{
  "experts_per_token": 4,
  "activation": "bilinear",
  "balance_loss": 0.0146,
  "norm": "rmsnorm",
  "tie_embeddings": "early",
  "beta1": 0.95,
  "steps": 3344
}
Below are experts of layer 5 (counted from 0) of a mixture-of-experts language model. Rows are named router (the router's row for the expert) and show model dimensions 96-143. Each number is 500 + 40 x the weight over its row's rms, rounded and kept within 0 to 999. Numbers have three digits each.
After each expert's rows: a language model's description of what the expert responds to. This comes from a sample of Wikipedia text that the model never trained on.

# expert 14
router:518494458510480488522507497506456528513574562568479532517484519485441528400461502503489455515551449519417546465381488569424517539447489490457526
Name-joining conjunctions. Connectors between names and list items, especially & in firm and author names ("Kuhn, Loeb & Co."), plus dashes, slashes, and and.

# expert 34
router:578476444621473481547500514485473483540479527451500510538514525533496442550488522499511527512554530547533536520479525517466449566459568524521526
Ordinals and list line breaks. Ordinal and sequence adjectives after "the" (first, next, following, same, another) plus line breaks ending infobox list fields.

# expert 6
router:524417473422452535508507499535442540461454508498530548483514414471490526480454572533468524515554469491506476495449501552526483535435470567448485
Table cell pipes. Pipe separators between cells in numeric tables of sports results and elections, plus abbreviations like Mr, Dr, Inc, MPC.

# expert 59
router:492565470483488452420490456527465507536555507479555556513530440533427489512524519548488497509449559498520523497452530510495510493530499506487485
Paragraph breaks and headings. Double line breaks after sentences or match-scorer lists, and equals signs of wiki section headings such as ==History==.

# expert 7
router:517521450493492515448523477549525477449518425489448464498506517489506508587511445519512442480480567539499506522524459525568485468514496486479451
Commas after names. Commas, mostly after place names, dates and proper nouns, especially place-comma-region pairs like Lula, Mississippi or November 25, 1997.

# expert 51
router:503510494551505578515518500448568477431561506487544527446442469521463511486499521532547523489490489458504503494585426471573532499488515439526594
Plural noun endings. Plural suffixes and plural nouns, especially sports team names in tables (Tig-ers, Brew-ers, Dod-gers), plus men, workers, students.

# expert 57
router:484560495505471560472474525473503507483471548442458498512532478429414494468514538554601573487498467490528524421508468513546449480469482563477570
Table spaces, word starts. Blank space tokens in racing and curling score tables before numbers, and verb-start fragments in prose like br, gr(adually), rel(axed).

# expert 4
router:543515518452414484466512445538549443444515476563518528495505539457547492518494585403546465535520458465523514442561511482474478510467543505549492
Space after month names. The space token following a month name in dates, before the day or year, e.g. September 10, 14 July 2004, January 2, 2023.

# expert 54
router:483435513471504463546538527556502492466541515532538573480531483525518482525399494572550493465520454537505539456412524496476517510490463543554471
Empty table cells. Blank space tokens in empty table cells just before a closing pipe at row end, plus word pieces like elf, ol, recogn.

# expert 2
router:472501468433516464511532498494437471527423477476439507501508518517463537485507557483387452487521476547453521505377488523459513482475507550497482
Naming and category nouns. Nouns like name, title, species, genus, album, order, usually after the or a possessive and before of: "the name of", "the same name".

# expert 31
router:547463458568498516524461478514539545531507560525451540500501480493490525499468461481477488479525489520472520537545555517496458505511492436524481
Present-tense verbs. Third-person present verbs and their -s endings in plot summaries and descriptions, such as takes, serves, opens, means, turns.

# expert 28
router:522512496470534585575531553542504514500516479493479536513535414509568452545526407501419509457494421534430510504460456537485495523521475476552486
Foreign name syllables. Middle syllable pieces of non-English proper names, often after a capital initial, such as Aomori, Iwo Jima, Naomi, Udupi, Beijing.

# expert 50
router:579572493494509535525424474459545485443536509545623545472511517533494516487474525492458434496563489470493516473498551528481504535551564494558568
Numbers in scores and tables. Digits in tennis scores (6–3, 7–6), vote counts and statistics in tables, plus among and of after one.

# expert 53
router:489478485505531495449496555528465511505519578521492510421455543477494534494452484522414521477537506571463520510468538471472486530457489541474527
Closing brackets and quotes. Closing parentheses and quotation marks ending titles or parentheticals, such as song titles "Touch My Heart" and (politician).

# expert 0
router:526487434507463491494504488466521486499497579509540523542440525506577456469497448520446473529513486577428408522506497466467495533463475537541498
Coordinators and list separators. Conjunctions and separators joining list items or clauses, mostly and, plus semicolons, or, but, while, e.g. poet and writer; China; France.

# expert 30
router:547531561470494500572427499494523531477548545465528503506517492516464563539554486526535525546476446502519561554444521511494493475497540508473553
Spaces before table numbers. Blank space tokens after a pipe or comma preceding scores and figures in tables, e.g. tennis set scores 6–7, plus non-Latin script characters.

# expert 40
router:432541553558451523493598592442516456465529455441528558572520503502579376528446474485575548526451519497597429505499537475460497463487496440517534
Institutional name words. Capitalized words completing organization or event names, especially Division, War, League, Premier, Revolution, as in "NCAA Division", "World War", "Career statistics".

# expert 44
router:555493439549548494533530460491506460452424489560491479464522523580471490610491478436454552521459477465556478545496494500434547518486479430490546
p-syllable word pieces. Word-internal pieces containing p, such as ap, op, ip, -p, amp, in Yav-ap-ai, homot-op-y, DFB-P-okal; also list-line hyphens and table pipes.

# expert 19
router:426523542542519471470466538538456496476506556483507483466472457583476472570515541523510563532524468471512510493546475486473456546501485478534484
War and violence words. Word endings and nouns about war, attacks, disasters and crime, like outbreak, massacre, earthquake, strike, battle, murder.

# expert 39
router:519458439475424428426538436610487524513554563541534520532548467585481525465488493522570531497537553442448517502470525471423426482457493517494529
Surname-start syllables. Short syllables beginning surnames in name lists, e.g. Sal(azar), Hay(es), Jay(araman), plus whole surnames like Smith, Brown.

# expert 35
router:460517473419531554516508482528483542525579537547513589522481492505591492531519551441526448496506498455460445570430469534520411494434503526461511
US states and locations. US state names and abbreviations in venue or place strings, such as Elon, NC; Atlanta, Georgia; United States, plus table pipes.

# expert 61
router:491459520495572526441557532489521514487527500527534538434492568567418517504610508485510520494501431459532459574465485519497505441444447553575540
Capital-letter codes. Single capitals and letter pairs inside acronyms, radio call signs and gene names, such as KPWJ, WCTK, TRADD, BBC.

# expert 20
router:470524557473461555527513519536504488524514477516488529462549506590488539457596505486470523437542440465447470536547555490463475498461475493470415
Word-internal consonant pieces. Word-internal fragments, mostly single letters like f, d, w and pieces like it, in splits such as Oaken-f-old, en-f-ants, expend-it-ures.

# expert 27
router:488535529453592500516454487483550418420476474541528476475439438458469457496487550477429425494530528430471512531470515503521471500550495555548533
Prepositions after nouns. Prepositions, mostly of, in, from, right after a noun, as in episode of, edition of, running of, teacher in.

# expert 26
router:521511457512425504509488529555470489432495549529519485456541515545441536449441591488497509375497479537527543460442515477498456541496481548491439
Foreign name onsets. Opening capital pieces of non-English personal and place names, often Persian, Arabic or South Asian, in tables: Shah-in, Naz-ım, Sh-ariatpur.

# expert 60
router:464506456550572504568540504487491518553575506525469471523479462461495493504532497526538476520558590519482514504543541458547413533451477524510541
Agent preposition by. The preposition by after passive verbs like directed, written, produced, and in grouping headings like Results by county; also from, via, through.

# expert 10
router:519541495514463470442571497479473473510510552544553473515483469475433491556466522498458445531476524559458518569495531528488489492542507514577527
Locative/temporal prepositions. Prepositions, mostly "in", plus during, throughout, at, into, introducing places, times or rankings: "in the US", "second time in three seasons", "During".

# expert 41
router:537471509519542498526547544421564446582482486532448510476477499509467517407478592524439547456494460531537581439531514575523471507446520429540497
Plural noun endings. Plural nouns and plural suffixes such as songs, events, works, sources, and -ations in publications, often in section headings.

# expert 49
router:491455455490531506435542523556503509446455515439517523409541540522477517534492496523490545451437454538471394484434555533414456531470549530509532
Relational nouns, reporting verbs. Nouns after the or as that take an of-phrase, like part, result, version, number, plus announced, reported, decided.

# expert 11
router:463521515521514543537465466438538490497525452484480560463459466569518510483463564513537481436451411510475481411556448521454532532484463437508552
Mid-word Latinate fragments. Short word pieces inside longer words, often after an initial l, d or s, such as pl-en-ary, d-ivers-ify, V-ers-e.

# expert 62
router:545469465549547494449484549450444511531427489483506459469524438532523530483505528531505407532465552567463566425541526559462543461481489545416488
Biological and anatomical suffixes. Latin suffixes in species names (-ensis, -atus, -alis) and separators in anatomical expression lists, such as "epithelium of lens"; "kidney; ventricular zone".

# expert 55
router:476495512582513523509543463530559414368514475497488476441524553526560539483558397530549540502439481466484469542554518403414492543498481521484530
Surname middle pieces. Inner and ending pieces of Western surnames in cast lists and rosters, such as Harris, Roberts, Gorsuch, Kidman, Eriksen.

# expert 36
router:488536556469602507504484465591533476535541469464550516430439430549515517479514469479509517470553512532567456446513502472560520516517511432529473
Sentence and heading ends. Sentence-final periods, often closing a paragraph or quotation, and the closing === marks of section headings before new text.

# expert 18
router:516488423557534490497560520397476549561445527435447486476488505495485570479467517531544549543467541447471577515483496504571502558451465494469481
All and relative words. The word all (all-Mozart, all four voices) and the relative or complementizer words which, where, that, plus pieces like ill, ell.

# expert 23
router:529538452520507496540569581543469547501485534533520412543529530430459463529567572510483513442426478502457526551413478512493513500521465480597459
List and table separators. En dashes in year ranges, paragraph breaks ending infobox stubs, and table labels such as Total, vs, Albums, as in 1988–1992.

# expert 46
router:569445515469432532550490506501499527512522537510491562482525530547480534475489450535533460532548464510416498532398503497551586437556458489483548
Finite verbs after subjects. Auxiliary and copular verbs right after a subject pronoun or noun, mostly was, is, were, are, 'm, as in "the Earth is", "which he governed".

# expert 38
router:561544483528466507595501450468465527427455519555545430476469448457486536519570428503521468429535492540531517548529464509430489545453469532465569
Accompaniment prepositions. The word with, and also by, having, has, alongside, featuring, after verbs or commas: "won with 53.7 percent", "replaced with", "driving with".

# expert 22
router:538499531584520543575519449518492488561401466496511471548512502494558515544535506524478480488538557418472506516550472533563520535592532511463453
Determiners and label colons. The after prepositions, possessives (their, its, his), "of", and colons after infobox field labels: "throughout the competition", "No. of seasons:".

# expert 58
router:470467504458473517462473561484470487536561564452509535550545436512503502475416516491474503499562552559537489459495550532501528500541533534468537
List and heading starts. First letter or token at the start of list items, headings or table cells, e.g. "- EC no.", indented " - ", "See also", "Reception".

# expert 12
router:480428463479517481553454550504501555473542530491477537483530479457459513498404539548533444567564529478509531488463487518410533539477490518471548
Ordinals and Russian names. Ordinal suffixes after digits in military unit names (6th Regiment, 3rd Cavalry), plus Russian, Soviet, Moscow and Slavic name endings like -sky, -ova.

# expert 33
router:512525458537476457519521545576472493432545514495516474455494387518517510487499534448489564544519507448431515488569486538486563534456509509533554
Activity and field nouns. Nouns and adjectives for activities or fields (research, construction, building, design), and word-completing pieces such as Pre-d-raft, Con-struction, Diplom-atic.

# expert 43
router:564480444437494527503529601543504522520472500486473574544520505521550532510474481539474566459498493467523526509434470549489425485528500482420553
Clause-linking words. Connectives and pronouns right after a comma that open a new clause, such as which, such as, as well, although, he.

# expert 9
router:493493459463434553426485556538467521565530465550508469422490472535493517502428556512508497485488449474486502465549481539467478547524487538511476
COVID hyphen, word pieces. The hyphen in COVID-19, list-item dashes in infobox fields, and mid-word pieces of technical words, e.g. corticost-ero-id, s-ample.

# expert 3
router:475500520523433476527469483487517498415415547537506469519522484481427487473470531453477512464535436476436500464487481532456486458489451524493571
First-name initial pieces. Opening piece of a given name after a country code, pipe or dash in sports lists and tables, e.g. I(gor), Il(lya), Ke(iko).

# expert 5
router:508535449535493435504491605468497518601477496502541522576513474470488567493547467524439559541556458496455515536449495552487479473548508506517500
Place-type nouns, census data. Administrative and settlement nouns in place stubs, such as district, village, urban, constituency, plus Indic-script bytes and numbers in census tables.

# expert 47
router:528499495496499524502537482487507491505521494533540517499510504536463440541533456480477474559518495520536554513492534462442484536500541471537494
Temporal prepositions, clause openers. Time prepositions and clause openers such as after, during, in, before, until, especially at sentence starts in biographical and historical narrative.

# expert 8
router:435548515556544486574483588513511506494510535475476531476457584477452493562511553506462463491513488536509483495476564557550503470505497530465531
Superlatives and possessives. Superlatives and rank words (highest, largest, top, best), possessive 's, and determiners like the, its, his, often in "one of the highest".

# expert 37
router:565473618440543513456497513485459493502454533522475433522554484518476554503435480533540430529469561530479476521474466497519472472577495535595511
Adverbs after auxiliaries. Adverbs and -ly endings after was, is, had or would, such as later, still, not, also, publicly, originally.

# expert 56
router:514511571523551530498443527504523535513510498493456511462504420495479473510464494451450546514529502455524456444440481534445490550515523452460505
Word-initial capital pieces. First letter or cluster of a word split off after quotes, line breaks or headings, such as h in "has", th in "this", B in Beatty.

# expert 15
router:494512508533526531554509434605568480508496526574524535531572535469508538450549514549544489499624446447426500506487510451476433537507497474508490
Surname pieces, apostrophes. Surname starts after a first name (For-bes, Under-wood, Boy-d), apostrophes in contractions and O'Rourke, and capitalized For, On.

# expert 1
router:505439466461507482474513444542508553443569452461481506541538470518515474486450522437554487522559469546489467562453497471501476526493493522492530
East Asian names, transport. Syllable pieces of Chinese and East Asian personal names (Jing, Jiabao, Yu), plus nouns such as board, train, railway, company.

# expert 25
router:545544476496537489439523576477551488511525484511528498553446521502508483446480453529451478500460575469546523587507489452559449519523518507595487
Country names, year digits. Country and region names, often word-final pieces (Slovenia, Alberta, States, India), and the final digit of years like 1986.

# expert 13
router:475563509458434477525509528545483458532459521483534474467519511465436508439533520493508552532501529543483534557504522538594556491480467514504534
Sports results objects. Objects after won, claimed or clinched in sports and award text, such as the title, game, championship, team, club.

# expert 24
router:525510490468482458495489474555478517467440540475506490529548549556504541459566497523478551527492517527523544483505572493561487521484467531506496
Birth-year digits. Final digits of years inside parentheses, especially birth–death dates in biographies like (1815–1891) or (born 1946), plus born/died.

# expert 16
router:507531463553466483448473553549470512498562472521542553488529482542464491584425472530520472517427473447557549513456461543511495456515473535515506
Separators in codes/coordinates. Hyphens, dashes, primes and digit pieces inside dates, coordinates, ISBNs and compounds: 2006-05-04, 2°04′24″W, home-grown, state-owned.

# expert 29
router:490439474580468459510457601497439475504524526525525530507566565478460530465473487532424472461536489516483516447478538492505532503509451488442524
Name-description commas, articles. Commas after names in disambiguation and people lists, before descriptions such as ", Nepalese politician", plus articles like a, the.

# expert 52
router:423538491457524443463457470489426461480529513509523502454551522466544465489518520514489514507506449471489535482477499525390563575463512539413484
Titles and abbreviations. Rank and office titles (Lieutenant, Governor, Chief, Captain, Deputy, Prime) and periods after abbreviations like Dr., Col., Hist.

# expert 21
router:527505514622475538518579469460414492486520508469487413542459564454500519538475484493539503519487571469448438534497516474525603507523522533483477
Table column separators. Pipe separators in sports and election table headers (Bronze medal | Final, Team | Pld), plus sports words like medal, Arena.

# expert 17
router:529429483514471490417535441468505442520537500452517561504513487529513515510459518484526500501438507474520532431394536539477496458575499527544476
Opening brackets and spaces. Opening parentheses, brackets, braces and LaTeX backslashes after a name or term, such as (born, (PO_{4}, $\psi(, plus cell-leading spaces.

# expert 63
router:535465546475500545479469490483478495392461480500508529455495481470475562566525523506484489489504455462591479515495503476423526491488485517453460
Indefinite articles. Articles a and an after verbs or prepositions, as in embarked on a, is a species, saw an opportunity.

# expert 48
router:472554490504609483463553554501493485582404568492486430456531484410485506483505568576481476477565523502527519449514516541488494540493517481459490
Definite article the. The articles the and The, and its or their, before nouns in prose and table headers, e.g. the fourth product, Climate data.

# expert 32
router:437452474457515511504566511540488522513503486467479512455567515513521491508410521473502518445473510507489452526530458457453530522463532532515508
Table row starts. Pipe characters opening a new table row after a line break, as in climate, election, medal and runway tables; also some nouns like power, mass.

# expert 45
router:513476527443594535497543546452512451455561491487439505558525491461474481528442488499466449508488573557495512510484520481526554383533469490496446
Copula and auxiliary verbs. Main verb after a subject, mostly is, was, are, were, has, been, as in LSD is, Fusco was born.

# expert 42
router:514486512440513476533545432562499440563452453572474491547480478549466540485489499445485473462439493557529494519480475511476457487514494463454511
Clause-linking verbs, conjunctions. Conjunctions and reporting verbs starting clauses in narrative prose, e.g. that, as, how, because, when, announced, said, claimed.